Weights of a small mixture-of-experts language model, trained from scratch on English Wikipedia.
Size: 8 layers, vocabulary 8192.
Experts: 16 experts in each of 8 layers, 416 SwiGLU neurons an expert, 1 pick a token.
Training: a variant of SOAP for the experts, 4114 steps.
Below are experts of layer 3 (counted from 0) of a mixture-of-experts language model. Rows are named router (the router's row for the expert), gate (a neuron's input weights, with its number), up (a neuron's input weights, with its number) and show model dimensions 0-191. Each number is 128 + 32 x the weight over its row's rms, rounded and kept within 0 to 255. Numbers have three digits each.
Before each expert's rows: a language model's description of what the expert responds to. This comes from a sample of Wikipedia text that the model never trained on.

# expert 3
It responds to: Syllable pieces, often final, of non-English personal and place names in cast lists, sports results and rosters, such as Prajak-ta, Zagre-b, Karachali-ou.
router:139169123110105162176102127187117143075119120170096149148174137091110113077131098140080103120157142137183166156190042182158116109111158182097150136104101160127148070161151096160191070164141112177173122115127156123136070119166106121168140114100206129099159081128121143170167152106099136150106100138098162112095204181094155121116181122163174133198144107157116110113097174086115084100150145120109139122079107099165089150140140113196127085108131154145166135161136132143126134140130053072138121164179185152165115103138132117092178143075132134103154146125080167110114132112163102170
gate1:117136131109115121177105061139104103082160112157144142132125098106169132095184154175179085063154113121150180106133155132097143155117070150121120145138103142123147103125163175154064173140102107135109146144130115128119108192129146145112157164125110108113097126129173089127138173100107192135180127077161148098179112164118123153142157127129080113132185107150075090154151159123153148132172161141044123082068139160103165085153132136111109110096171135159122146193077129146144079136126158156145110135060077160119137130182104194147108116133140126162225145044128079201177134085146149086
up1:103100140134150141147094123202137151137083105066130132129171100177123123171089119135054110140110118158102027119123093102157112072101115141158157171167141147132139147150029095104105123157145131147101131111144149180089089155144168135074126100128054172146106117159126115114167119189176109188122099173107117092122101144154138077106145170164144179184088170178126146100138107066112100135066134132130109097117088172153140137134176161157098120128121114113093112150166115117144210150115149080170169131162190124091156133095140149118187089096157136173104192127099158099132158154146126128
gate2:127144083093120147085082125149149122171142116146129100130124102073146114075115148187108168140117170141149152144168190089136192134158098174092155122160124122194150087136168128098186059106149111166152153119131121093117117183116176123140108148055201114150107117077122105142156110143175164123125158124110083168149167166125109107127163159148190118147184109127095085138142212094130135065132119177093120145166065165115105101082110123145187194087150099080072184070142093143168146124152158173133181110133129101106114119139112075140121081140155129134157117128145106165145176117077092137
up2:166127167144155151115188088181091153104090128128143105129118117181114087143101158160100134129161125142120110121158081127106138169134169110105128139126098168157104056113157115077128120143165067109082136134126110157166116128121178026072120143101158170206146079105115118153103104153137125130105141080176083142106122132141128173161093117133096187120093136095106128195124124144161127098166164141091133116133085106107169127125159173112145130144181169143172091120103051074109082167155102148226090146150169168102131099105094101113108138127105134117126120054130068181136076110108187176
gate3:156142082085164096164116092125131091149104122141129154071158114127135089105105078127132158103117167094101118066156116121120112180105028099177120130119195115100098141144159120134166097113134138142071101141152130087155086174118116130135122103165194095094176147103109142085129145142156084091098109096159198125133159176085124093176126104083147164137139141114127126061080175069130090125150161130147146154117160112179106151086092120180144215093145159146127098081129128076124145109077140087141078124149130166093117190112111116161120139142174173130110099098078137185105119152130031148
up3:098174145105157180178184111170134135143104123123114146097107139124155169156060088161160111104148122083114185115154161082140151181165087047172170132108158172099125099095130130098202100107142157169140160113154157097062145138159102106149149123142183130134130107049125141098101127165133074162106110129194129101202182119074147089131112071150121143160117184117113124113065117119183071165141115145147192121157170152157130125111101116182178161103101100173143113177193107090111113147145135098179090117083136128141120123056126079130166129137120131112128087107146115147091155133129105104
gate4:066130094150120125146144152134124099125104105111115097168128111120111171115083134113149111078162139130190115117125122160169120148175196162079153113106159157051144109077135170124139132147147133149106171093150121115136111124092087113114097134093051115170149083216050119094146192090130118155104097092173128131077147098131139132136075091130083143152126130115072097152132099104146175132136167093163102117143130129127137075143196180135103121188070175174196108137137144123038148143111163132117103156139074157184099089117159168097136078113115142184157116120162127152191142078103154100
up4:192060153066109147042085134135134119085115077135109161072206103096092115084124152101110181107167111093123174129174158109162198109135122085139110110167092092206169101184095177110089177177100144157126136105138117139072143154146117129097033145100130125118126159090140116171131130104124089149115161156159085099136154105134114110121126162137090140117119134111155183108097162104094077143127108182122100095122108179106163156129085110161114133170130187121095158120130073101164137147170167095072106148108094129120112137112090143153194140105187103138110150054138153121133134143124146137
gate5:193174136024128123116147124116122099085142116164106125071095114128138092173147130239120157140122121136154119139136107089095160101085148127119119163138099087101140154114124100139093073100129139148178118036143072075157102173117116141190109163110168219125096116096049147094156110180074176178128165164139149158128170109129130156117107109180106154162163124133115156127108148164130147168137129116131127151131119117112127124134140185080080177157082137140111113136147079128125107105146126129095117184113128123140094162172207119114049146122142065073106094142116118137135124131120109077
up5:087106128139101147122136153064179123133097100137198051141131138154102118174118135146195119119127124138125114092124139160171163103124162117159163087104100089122087121196129116202161092143170025127181139144104100107134109121151130170098125171076093106094182154176140124127064103115133118166121090101107106080151099170117139121123127114119107132132124107121067113095083146159166113155140169093096129097083070124079166134102127111137089147128133126095161159160157153129148117226131061114107156186121104147127105113097215148153059126106130206116137131148088117112122110115072177119
gate6:132150082152073159151114180154083130124136135194149131124077148038124110102104115138109137120161097133091147142185167127116135160143130160116094123110134146160235112109161157165120127210141136145161131135117118130168162139137153117198157131124112111079119195085135127140114116117156097096084123107080103149190153081107156095159096110126156136078078144135088116167140133109114113103139141101134103142074139075122127148070150172156119198037124168111166171130092083114052087102130089120153123200125141150115098153154151062085127129124067097116116131138146125187177100156128106100
up6:147130135145172090082110096124110124188078120156118115189119114096121128171078048103115171067127161061131130103134126092129167176162114140087123155137118116201176143098149186130101095179156137172135105078161089158061175146149161047117151146065132155122151152148166139098147125142114170188182182187117142153097109134114135117141127149144158093125164215138119110106112125085205087117105110147100138119113151120143119160154125099136110151068179105162147107120139132168109084097137113124161083130178159138168161118183169093093144097174124108139157119058166120127158132119143158094
gate7:162071147113130158105138145164102086090133142139185185090178116072084082132146178074135082110186084137210138168130151172110145098086145080117125107096121123123088137128085112163210104118141128149146125123109111160172122079164106117159142146161181093176147094154161174148169124161139140135132124169154159144130113140114091156188102111095161129112126132136139120154196127155106129183117114191199120218097161118179131183142136164124148101116092143054206128158129162104157136099184100076149179111099171102136139167156135147121148139167103175117121088131128125092116117099116146105
up7:081127181128159147125117098122127130121104126119072096178179123114149079194129112168122141134143113135126088119102056117148126116192147139148182177151123157148175086103128147130160107166124091086158119128124106143087109149080098152153121166127109189159147108153108126040150154116115103120143118144096100085193154098106133152180134123110135142110123141126098171133186180045150194100179122156102159149152135128105143088109164121171091096134136063121148104138158129123118098186148158137093075116136118145081064085169108165162073121079090163140181143133083110126067103134239125155
gate8:112120112101181124148070152167109137237118155136093067143128100088164118165110134128102115130134134168125152050120108062141196106125108135157141156145091084123126176112075167119129122069198183151103133085109104200142149054124089152164171119085158130122167118137153149135150159115143132137121122105114154117055178129113161114056101093109163113100101128119125118071118141120129081129086136134153157131123117091184081158136111197178098038168085117118129126137112178181158098107150154138127109140122094170130155129167088114120131139108078083121167132110124163096155108117174158172
up8:122088183155158081216103102180100143151090148179078099087104063082069175142103107085145079124144210129131117107082165099115075128125092112155156155101100097173112079142106143122142140088136186148122101142100093117129148150076153114136156048148158087149117144142122120105099190086080120155142129176105098120104168105099180145096103147119146156073105075117114094138153100124173144106106089116163140108156128165138076155099078113125110167117130189139165171105108122109125102088107145163109072094146084098130108104120150073098145123078099173090171172109157071123117140136110130074
gate9:117106153135172101111091127156154096071071134103129151088177048079099160081132172107158133136086139145157114170164116171146139130175116091055124077084056127111119145140168075145110123133171133127086164119129102161156133132147128151111140149155113129135146132095113124161119142117149118151156091107074175084159106143153175126068162115141120163155118136112151132152162176045201141149165106108051110099105154117131132147106125157076098134078073163151076142099149092162170180125094143136106129134106116198053114067176156178149139107140157153173157111109143107056090151131090145097
up9:088133113122130080089098174149059122133033120155118147097134081127122120129128172129145134092086101129151119179191113150157205096164156138058127175163067128063156184138158065150152124112173152102054130111119070080117138095195095130092167145142126127090115157085149120122086134070145090113159108140070175112151060162160144127106138100166128132174157170097174147161160168090156158137127146110091157110107113145123107148124057142122103105095123097141131138111113133128113092102120081150143151125138151196094112087200157147132147137116168128140168111104146167095103199098126110138
gate10:123135168157180081174127093130130074164129069125133093121095091143194117068127135123131105098156113111158082116122101105138117147123139134111160143141162143081151123088128125089121116125180112182183095157115111082171113111199139133154126088151155105131100106161122207091120095125148141064108075195096141082121136093098121112187112136127126107128106130170159132105181118091109171147178148152111140097148061134118151110130143082148066042152109149121093118089065108130123073153103056133206102107173158112098126212140136110166118106128144161152089109089151130142173134063073140120
up10:090123106067113102116132114149144163170101120124142126075156152110143071080181147145119174143038123156116107111056096111113098191063136105125140117128122145139106110093169126131106164175110205150089070147145136174171067124152089088094171100199158123079122109095101158153131117156185154118123107153140206099096146118150088107150094128153136122135079114167155153122134121081169164094116148173093167137148078162207173080134118066134163101108132161109066114156057134142134174147119154156130160166112137140089144131104131150131110119114142146123143106167143114170148101117044095153
gate11:147092182131120150142101078102126067163151126114099147136122133130124138148114147126181113076202100078128110125118140131103162087129082195144133102116126086128148149087096091162103090217143041085109142142138111112153148125176127190093095141182181096140084153126124148138074107158103155161139134143150127179133150159124110072120056140103096105143091173142115135110153135205145112102127171205113193118144162163126129099076107118192097110081160120157128159096139133189133128147157100083139062165180131105118150110165175150146124098106166106141115106155167089176129086159139148072
up11:135086140148157107069117125126137144141091114184177117137157089167151177144067122167176163187114122110156095084119104192096189107113169088129142098159129132181109085190132134097132113102116114115080103130100162167201091147104147122108090150144135131175157125121118070156118138111163080106166102116149132101116142123135153141189090094194125139112145082205109086138132142068112158106141119100131148140138099110108144193141176158139145115122106115123126161093104130081109149158020182139155209087138101106167096122111048136121151157147115115101069145130124178147111120180172128173
gate12:098139198090137108148140193149075129104137133145169133188112095136175121101147180105139122062108100140171201120093100136116164073094090114108123127082113151081117159094110162158100117170132171076162157119157131109132161146128121120138185230097144136097130055117121096185114164114124106131129144118117150135150124154163164177107080146139099131087146118101093177178137168159131082128159148128133133116167103091065142126151098095115134182176143130131061102088138108139173151192103118139083100132094098144109137127099187148210198118093152142184112134111127087086087098162149161153
up12:124177086130177141078114072168169070163083116170129113149084129098104164189140116137089068182119094130125072197144131103164064117158158097138133158136088100084162075136131105141137126160164159157097102100137101177121095126150142141078110084143118135170100150127162147138119179166145103116085115055150145094141133099100102082094202125181136162086111178125136095113131120099099108183096120149064108124125154127114136108169122147119079101177145129171145098148170175159124132153111173107126117091167143140090162129163151170122167055113088157171119091092115156158079086152055139094
gate13:160082064118180177095093156163139100068110134172132096094134112084133129106140122116115130141090135145071073142144095193127108124110106133103042067145111125087160129114087132129125096106179145145135081123170094150107151107172162134103149107140179128127117154122117177148120142217234129116143169146115136113146135143162139170153189108090091128135109137101086198121164128126157183122111096157225117183144110104098120193143171135165168100161095123160161097134132141152115097102133089151190127131127111171180103101101124128144147174116078124124132137146112185152142066136068151148
up13:079061071158172144090150156170149112096161104122157123148130116143132144139166150123130101074095156089049104076116084125153152077122142111161176113116139138114167183136180143176102186129149166145204125135145079111110120127105131140114093073168166107146148116140157123155083131130087139069116117111123150121184158079176144167106215113148149118075130072168160122154127153146038108095112148169153151057061118126092117082100131087116168116138142106080098162107120148079158153119172082149129144166167141145114114138083162142122113190180120167125152189103126107118118121109099127164
gate14:135172103101115115029125133124146072131122177155124116087130158046166069106098089160166145133133146150152129157137194164115120078122116120077127175125111087166141077082092108147149119089080129151193125119166079112065116132134143098138142145122132113090093080134139169128134150100121175176132104135153138072137142187144111095086128143077117128061134197126087112103157186113105138080111091182091115166184076127136076071064126090158117129108149174092115144130141110114158164147152121114099105074147073085163084170073116111135088137113137134134101147191124101145093158144138107107
up14:128096106137083134170155149146112081067199103119122080086153118125165141190142052078070161177087144133153118078091127134108116157141185105140112147141124132116102148135170069113157141097133109150088137113155131157186179173146142123168094144114158128118138178173123108125142116170144160130043150097057157159151106130110110167140132117098167110190152072111180154132143085154141112131167205102191100144094133168155150156143113148089134125174107161143122117162164151115140070095081082133105150198111116145115141067196155174085150097161137165132153111129126129148122112083113078083
gate15:163110116164107125188145080115118105116097178062157130129069146074125171130080182149111167140143175118185167105114125131115095143200147128142179140090085127131162139166156112123126135078086193198120118103126204122132162130085089110114078115160140160116148165132105131190051096151115100111117092164084219109194107073121122123078159111137097128067143151126134158105114117131134143144138110147141084110147185134168139128144092097114149138134141102131135072100058156133121128180113122143127174178094159161159165155114113140122091198106122143098184119092196129158102104109134091149
up15:150126091128103106140088191059152121129161118114132136143094175155119086120118144033092153106138101100124080139139088132117141125146105118105142140113071164145094171080139218163117139187167106096135111160168098104145125075151120120094092185070118137116124106155180099075172146131138106114151126125176130108095188106137144124155127113148130135172111160128141122100148129112143070166121083163151160100105104075055131103117211171127170133074131114100116104109127113117115157131123156141159098138076135031141139099148138124177197023116071097115112135123102130096132166158092095090
gate16:103123113131123160127118114162157099065083128091152171110097145090109115072139147101147155155146086194134143144143148102145155152172053119085120182104055073101123130111127178069133088106199151094093175119118182180145115124138089101147145111144090122099138104163098094066120127182154111117159073095029183161154145120149143151140144120134117053137144080125115126097087133123152139178106139124124064169165167168168121066108181106166164133148087206114168090142090142106102101128134143110087165121136082084119150114153146152168146117127136115182146147152166129119124156094120075143
up16:159144177144149117122202134145137077113112089111110129094084150164118151061115133149144102188102071165157156138122152080122122118111095089087169141124058157116138091089135149153150094153198113132076077171149123191102123167151109129159150128135125085114142109151115116091125116117124181175204093158055141186150179145201165135192184121137107108129099144097120154150161101152136176159114151164077093160171146129129079118088150154164167163140090197116146124111169076101136096199103117114147135108107104121090117143143158197177171125091140117126141112123110157053127112152121132142
gate17:155114126163099165095082055134141127105170173104152097154139133109120128092156111174089102142165166091114054108128081144122116183146139113127109130136135099201142139091097096131123109096115098138156111129047174163089096108113053141163172112102117153097138136103104125145104111101112102122107087161185127122180165078154098112103111089109105152158176102156164090146118193112084104099131084173116104159139095136144105164069140109136104182139109157062115141096111091160126187133139110181137172168134080193082160063178083078151160154140151137067106140146192085147173141139125123160
up17:169111093204130144116129067151121096108143085139093082115095147097125086157125161168123161108093173125112129122107084091163123125122135183144107093130205090130181123105143111087090113176132096121119164125097155166094120131166175174120137129101109128092176116161118092182081099119114111119092144153148135110096112124140094154104109082137098150144171088105138165107138105155100155086150129120089146119096123124147102162113130088140078127115191124076155152057087126166176105187162174151125132177156105133008122117169106145156182159150106120115150114110205095160138115170088234094
gate18:139154110099223129152094127121064144121129098152116163131143138159104131140094144113128148158072141139106083090167078203148133146138112122095138082051121164131056072141179113153145109127132146136142211123119118083115117108176138088113146107126151184095109082123068103094153125133105163128170117144159156118155171137113094142140198106123102134178151147111125089126152112137180150102109182151143076139123118090150102137099167124158169120110176119144139089101122143067114159200139099161183096076088164153089164103146191066132114117161104116099140094108134180094152153053191086120
up18:163146151115166156169124128149095099147152179168154120156109152123108133134143129118120103205169117122114111082077078117138116205171103206132172109138171054122067074093161130164113132072114133086187106098137082127119076140179170136070158127118147200109137094137167165121113132117153131148101087129095150169069128108108107127142178112156107111149130123112096075123102095127115135130128092092204162099110122065113145140059087142152109126071133089106140135139144135060099173151155082145149166062128136149091114118098188149085098148163143141112085130074126135084197143101157138128
gate19:139127090060098146139141138099138104155114150113196096135125127123178125120095183117121134117120187199178158116126141170064163168133140157151181085182187136132092102096126088212157080132108144138168191117132139073134117104096200137136172134183105141126162104138099132130148107108073196164086082114142156128152129144145101101127150143110128133085128119140112063046101168053153119085142148166171085127121116138103084138105150200182137145071141106109104146123117104133134093151079122181114105119151121104109137155144092080112197098099133164092093133184089136152127140148128158095
up19:121109203109142138137159070050151135096099114167123135099139130101077090107124109145067180149161134064131098123149209104169143108103193117087143179151130097110135132147149155154136164108145176125141149106176168140118121189114139160146078210151128131170161167154124139103124096059174146150061098119140137161166147115152141126148120145138137152094131147073186103136122102095159174113146139104111097134108139151190103141142176153089114074111053115097114211184203165122173120153135160117141087151116130116117095176166165155148122162123117140126115155180084134074171137152150149119
gate20:153120155128075127163144170155099159086137134176175175151117050183176111137105141118154142168163128106132134136169103074135127086070144148117094131112112134186164127059152142186146114149112148116104134149118131128127181073117158156120135151060100127166110140110115123076195109163209091151147094156134154130169137163123154165124141096080180179149077103163162114149147136169106132129172078102121176169186163166084098129127092113105141072151171128112182124183160115158148126110157146098145151192108092165096088082167092138096186161147127124134090108127100150167153145154082180082
up20:127078108132132160079118106076147096106097127068182147127131190090086118129124115133120119072055116088181052188157114147096122103141059152161194137123131114122129116160146142118135121208131119142157126106127127155146110141141126117112165109139154108109111128158105156115086082149127106109037106130097131139085143114165110089116155143146143113116151141104102148076153073096082107108175133187082107106091124160137126175158192146136058223086091175043121175066119157117145122137100096156118092105137132130123168098124164071094101104164117100106158137097072112135089121135141094169
gate21:174128115134144152150172144129125148146120144118117145164148151123177099105092093139117080084084145172192117135107074096135133135138093143175149088147131168151195120171101096118113107120205155158166142092100138092175144148121161156135200172156167142073121153119120097148092154122114157091110083127143159161121097121143126176048150131137145143110091142114133141127168154027110106053083136115156209159115110128126157168093127161134212092179121151094049120153125187125146133096146098148132145173157078085135139097146136158097145069165136118084195139109128078145120131097102116078
up21:079099140180125146112123059151116096102114129176140125127074122127098135130137142109186133103139125111133170193123151110186089150068072173097107159123138080091136124101112134159154156120113153146180113156151108169084099067114031153102095127091086162113187076154117115064149175102150125168109158131131141129119136088154119095169171105182080128137103180169094141127072117123078139121151147160173134100172131172101145108177116115127143112113091126125205158127131153208166178165188119092136113117153155165113105140086135155173064101184117112141084119114103140155056106152141160137
gate22:109162150109118157117072173154133139162096072097131155175147108125152051074118085173133113077139112175126103095148171153108141146107091113083126131070133144136133156131177141138144110126132085105139036095163120107124118121073097156155112143116164130112169153135129149146173141162083151147131142166162105155125186162157128187065100144163130169170180078127183126135193100104160177112116119166174165123169133149094112156127162113122142098132095106113088093107186119065208140109147071135166151167166157132091136170134100075107120074114040169104143162137082185122156144133142142130
up22:069161185130130157122156120108146135168137116106111149102137125089125077026129134134098160096171107140201110118180123149139088123128132077115146100131126122138073157116165118176138065125119152112172053131143070136134107120080107097161136132136195043057128120147185083177099169117175160140096140087144135110095102165102108161068113162054104177179126097141160137163091140101143136097194133173149177142166167113157140115132159125169149118140094112104098150119165099138154147085156104096119118145132125110122127078125136089150162089104074119078128171127086188194136163136142120143
gate23:110144148092090126144110141108087078144136129110122145102151083141115090142179060090156109145117114185140160098124157185157143135120114153173094140159121086099118123122138141176163073050138166155149117117156178202081133216106080125111089053143131156144092196072164055106137110130153124211097104153150111102185113119150123182198167119149132138111120106105139142112099132213126160112125111176109124076129141126106113140085079142080094105140114110127143134178115091114143108100091113083078138113091147143134153116092115133106152075074132140161172168071152167144144107105123158166
up23:129069156172091153061143134115119148175099140176090130088115187112147168135115230136082185118143079103160135120133112061098139119142165089099114135086106147136135140178113101126126125097155107116075166135124054132137139084108155141116153191165121121114149049182142108133083184119169165130168145134137070131080133191149107122088054130116134065108145115151141110094118191130150189145156135163123139109156134133176166083122156067153142148131107138114138093069150217132148126134151154111127138194148120144150139145143113153108080153096173159098113104155133099162115106146081148078
gate24:144085133102105103107129109132106098149131130143147142163143134115080131115069096189183163150109092142120078177172234116096165160098130046105139152170150137154031138094174123102138134136129096090092129139156094088167119149138127153179107151177124102065111123164136141139131122154105085102079084072143119120117124104111116151099206201115121104134113085175206139141113120145116118126117142140174098096156115117126133135121077098111126138123159151133151135124135158181104095115080100101137174152148207138144196175150170158149168110147130088073160070142147121141089201156142094117
up24:156149130139125149143142089116139127122095066147107115167103136115080194131168155098075139129108126093087138144202136136117088019156118160081155155132160154157207113131100099132109157130129176138099182086127127121106143127110139073088149115078149163173138138120176129119134127084109137170099139071169147121137094142102118108165106143123116158112118132128106080113123058127140210152116109186151095159113159151123127125113133109163069068118157142122095123116131135144116167147131170103186154123097121077094061045106146106084134198121132124105135168125192088157065143057108142194
gate25:159144136169163103069104089089173156173067105141117096133095142129142103121108116087151117165107149142136139189106087121158105124101091087141113147163084112115136103149160167058191127107160137129211133085128127129129185118151082137101175194107161183142157135177158112111134148136141186105159151136144185087051162085094099138096161154141120091105079176154077168154127155131084131130072165125159133087088103128202070102179123118138157159133107172105083104102143155109124079155087147132087195141157068147108196147101111072141141114127119134126112117130087136111156134090125182116
up25:126130107146155139124097131125112127187117185163139115149117112169141139161095114113139173117183176094156106140131095162145071135104064110121186136127116056125139161123165106119100110112150094186179138099150083057222193102156160117137098195099123057078128073097145157196199124120123124129153163127156110139110115080106088141096143134080152104147121128143079118117059120096107100102158139133144133122123135087105157077098149100166154119138145154157161146135107151154121158170135082119142165233128189160150081120081125147124119141056102102118072142100122117126112079168133146088
gate26:150152144149165118086081089125102169149163150147120179110173125085130120068157130151132179147138070110112093113096129068193149077088136177126109135131160146160148169111095170205188122126129149166159128078109096081074090126093128087158166107143133103159146092136092114118147153183091154105115156074144112096146119132179135127076134150072174158080141071100138090187083153153095144127125130148124182107129098133177102168110165194147124125136091152106159131128124107159165113171155134105167179169129178149156160097089098148099134189135166108134107135058173125120147088116214154151
up26:104115138149077152131156159173128132084038122140119132092107174170119154155120084116152161159150102132129134077092112124108124121146104103107130125165096066109135122185101081066076074139148103094132047117103168101156126062129120122166145083165164133154085124133150131090136149115189166153129090135146089141103128120066070102142105105156076135158128132120115137109191092150143102126163173103107070051105178164102131119075129106099112162181157047066052117143085090109093148092147124133118134173120103127043134094115132128118153127161154144123139136137109075165089127129082094163
gate27:093134104070147147102114160107085113125141139100130136171121089124132131112121087124114117152088151204145127129151087131187156153120131147129136130157122098147077072130129134145131163124169137157175116102107126143084145215192194132250185116155128099106156140051149170085099086150097124142138144201115192166152137102110113098125140170144141091154149105149094123197149092092174108144140119143141127135144114110108132170127137104153137174118132090087140080154173106121100073131142171102108082040099136106126098127130155088109111094086133102149192117138135095154070157073074093175
up27:174135080160093121126133136154208129194108153159179112154163150110119131174143099143164095146101117120150115059165168142091189110175147062121084100122145116053124137158102170094115144150078114055158137155115140109165099106109150107147152162154107152129069129139105066109119195148153125048161121161156065118148105095196178114132101129096125055060133097105123143142143161097131099082105138130127128138140155117130182085145116159152077121139126103124106131085110124148102178151033099118062109089124138151152067121136105152079153167188131130147128151137081119151137117132113102142
gate28:148140106067111091148108173122139110134119114107163102124168109194114092145137057169158183104137179148069156058139149181169120154099132109146070089145183109136103083107070138089121100122144159152149114111100106113145134197138118176137117090124108105171124140204140155095123085121139125088132169139131160171118117110132179179119067135083115111146134129144062132141164160184105143188187124119087112110104159191138130130063094113156123107108057150139115114132142135204166095171100080157146076155112134101058123083104128141129130132084070065133131125129185122121166127164156144114
up28:137148114144096180103144125101131133109186141125145128166151170148085101127158138089139129144121079170165078177158142156056115154143126134132145175144154213174112107091176160161102151206139105108157106090170175150172127144059097141091114101162159065099102092092134067128101099121130133166125170119122114158119106173084115133157137127144095067103102167121112105128143117082139142173102101155129143139046107133102172104120154106144087125107117090105125178085153149096133065065137127139065124123154140086144083134126093105146111100162165215104135173189104186113042128122114135117
gate29:195131129085179142095125065067118117120088112172173097168103179085103114076184114131057089128136071110090128146132134112122130112154083103074132143124064118154193129071140145131091166124169190129192138178175130190176152113122181091148142119139105156148183176122145137145135162129149095112099116109146166122108183089096141134114115108149120147125195088107108181141120162117171117132191109115107182134183185194124086116122103121163128075131081159093147159184164168094104092119139147115097139120090152110103187118136110151109132130131139129134138115125161180199117132082144108110
up29:149153139144091076140117179189121137166126144129079157134117078130157101132067110083155129104130137122197096124153209137115111062124151127142095124122109182093108158110133075133137137196156165126157134235102088198070139074115156119115173035172160103137089109068145130095138151146133122080151140109134089089120116087141146145130127184123132192159122134142090146130138120144076165171101103140130168173131117152098141153091110060100195139121148148121153100127104142186077148149149103169114117141158116098160154106152117152120076144228109085134129156113137145141125121089134111147
gate30:147134143174134075018122103067096166119168136146143160108158157133109139127149173134129124110095054138133131157153117116132161145184194041155088137117111148138140150162128105100087180141050165169162127111117113181106120097149133148154136093152102126145093149198118151134146122119130227077082117134115105086121140138128173169159157128105102138147130136143190181150160104082129127164151132134168125109105124153093183115148094159127139098140184175044172120190075092121132104102115144087118166126150160094170105112122172134159175189130094135166116106146091138158117129172149164126
up30:132131091082113183116061047141092069181145141144089121087109164098154140130175139175106159111120087084195134098110157148186151163098186163156142134139146149067098120136096137139129150084109102198139153191123117128133146127111115140161152112134098099189095109098212149165109126098112131112113107127109132112127143106132166166109151124093154133151159104118168066132150119110171101085132090146172141142166151136104106110099127187075111093090085065068150097124091161177121099153170063164102169126137137131137130166107171057126113106167134117232079120106119153132110116100114105144
gate31:106086174127049147146163063120126131141131130101132202095150119135142113122137122124127064174141153130159142105102155096146054190125151141144146088152151093082139076159132075125128135144131160151157122177112144136122118146128151144171120132100115087101152158121088155131115120144132112126163110161082161111178133123167124151128151128137145105143170153092088233140162173148093103182104123167156109145090098108149083092141071140116128106171132136113099190152062064117122159101167082121185134089094119096098109100120196088069080148120141196154096080123182121069083198108125165091
up31:153134165162164110142132087121119130149117166079114163120065070124125085150128108193170106172159060175091146148137129186138122140144153105128132075120095173133131188091082140167138083129154119112158111176084120150096123133124107122107140192170068119135179113125055115134114120150131115141170118156173148128061179150128113143150131096149119130173086156155126119099173079164132185180075125172122125106058123085149078121099111119144118111119133100086115201148141097152093119096109082102176141100126127109114066179133182108156185149064146114158084165110102132078135052135128151075
gate32:165164108163129142080198174140091189122144103147118081127170126138153176125116150152171158071163116149152132119177134120105128083123145170098053143160109119100124098093139071153090044112087150131164100094155150138106179087113142101087122109169103148107162188132177125147181121108098155121147112144156117109106127121136078139109097073094197104168096121101062126087119126128093114172129144158146141129099198144153139186169117168143136135127087103105140141175076222130149090073157144080129161130097105095178126086167177118153116110157155100121142157131105082166119167142161167072
up32:146075170151153201061111109113153106110065169151167152109090158154096142121144117163112087103116179138144138142072099103166148118121094100172108095127134102131110140150133129117143107194115088142056146136125052136104145138137135102166145186099157124145109167184088074165127128175187125136142147110160096120172086138149174110137138162165119141112151133125203061156127087141116121143120150058103090120058100111114096136163132111092120106160158151153133105137152053150095193160077151136079141144111142121100127167075052121109107094126135086198141142109163098068090105131099074145
gate33:124141128126135114125084097137148176128041206147144147153179113134134077113126069090119167142096081159128154165181162085138120131076105124164142148156064087116076133136063096094132173118123146143126123103157100117136108150150081092160092155158120117093147174182143167105147191169148165108087111147075166089096083160113096170175083121119158125120148123085117088149134150106066112093107091123094153150139148125122100177153108146157141124099113135073173154101071111119154176114149183086100136106079072167111101153132142126120067180115133107147125102084169161119205184157179091136
up33:124130055070112114152127141104105117140116106100097066101087168104154087113136136140075157096138141106130139182097166163199105172135088101132181192191135116128112113168122111114133119114091114082138107152120150105113149148095177092139130127120164178109124116133139102216110145145122158169184169111140059099161150120090170136097073132139134173134144094115135144106085133155148079104082152184088066053130082146116159074136162115158090169170110162143070115119128076109127092122122194097149133187110145151122076139123192161142172141123142157156173092152076153096184101113134109089
gate34:146103120176112115140157076106153088152085116125112094147111137130131124073143127116107119163167082135157200126094141152091149199175069085061137136131149113143126157107167150144187153137133079087108150202124119073092146137162140176143137130182092141138113115113114070133095106122055137104133124114073166190115112136137067119125116131081125153166169118075171076138135179082095150069089123123191169151143093108129099111174114102159144137102137155165112137112134139061122108146169073108123180093160188158064063122106168138151141138116086179123099141126108193125075134122146120173
up34:133121135067097132121140122088123118102096117112094127174116149101129129147129064126123107138119099142161135179161101076146101110104113134143119141143211152114073142145107101152134122137126131084152173119185088128138108133150107154133058132160119108176217068165139127098158218143146113107112124106128130194110114149200195180150135143153141203133145118130106171211103168130168138126138078147083112178189145122141140135111162160142148074133085107091184133131145119086146128160184106115099104151171162150164195156122153107128100145173134105106114102152167107161182145090075047100
gate35:090152176140199104232147174143186128126102131143168101145101090080121099133139145151109153137138169180109086119106122185126195148110141094127090107151055101162151153127140124131132174169149144151114138105102140122159138147126132151106105148164152100200119170121152082076178185173114141176148118153114122082113195144130074093081103068195095073162105091136193112109139111164145075060118104190091117177131158145123142139117121132146176111139097103111119164143185106134109093109111131126172123120086179109114162179116103078158109086131161079137120082105161156127146109161141119113
up35:116169177173145055192149155130170161089162151158166097173127136178136158151136124162135140112140125151143141137148076164136152166116132171141115144134135090127164156135108099204083086102080111145128136212114160074120095070108167133177166122117143124132064109109219161098128122138118176099084187094128101096101101089053145145186092124122103123128102099141123134165123160139152109157184113159160149082146186143184140130146109159105113148083130130122099117122185118105160117170135154078140082136144108123116191109142144073076071088109141128110112099158157168108193110065148123154
gate36:156138120062189127120116074100124118146154101122120130142152116149087080154176128150149133126080097141144149162117147147176124194157125114090165081142115114182117144099092127138124094094156117115149094159135135148107102152113086089138180174084150124134159103071106108112118143194101121150157136111120132108140035172125129123159094162118120067121114162061106146123190164133092120158162093194191128108091083148101151143086115093155070142116165090123111136102093175148081142116081135147074215141144121140102141073140146122087050053105164148161183124124125116083166084122116110060
up36:089070165079147177149128117090169146080110176185071120120133100146142170133130085133077190151117187088089148072081148127123113087092143113155080204132106121159177120141111143094154174099105157077132149094141162129126139132144146136111098124098143103082151112138106131110145146091129074184122180138157147147142125119150127159111091135125144129171117082124107128162150144085141133117131112065067118111115040122111115150179089123137113151157146141110120099094127096197117181080196144099135104187145138145148145178074117126120080184093018129113090119160114098195124108080114131120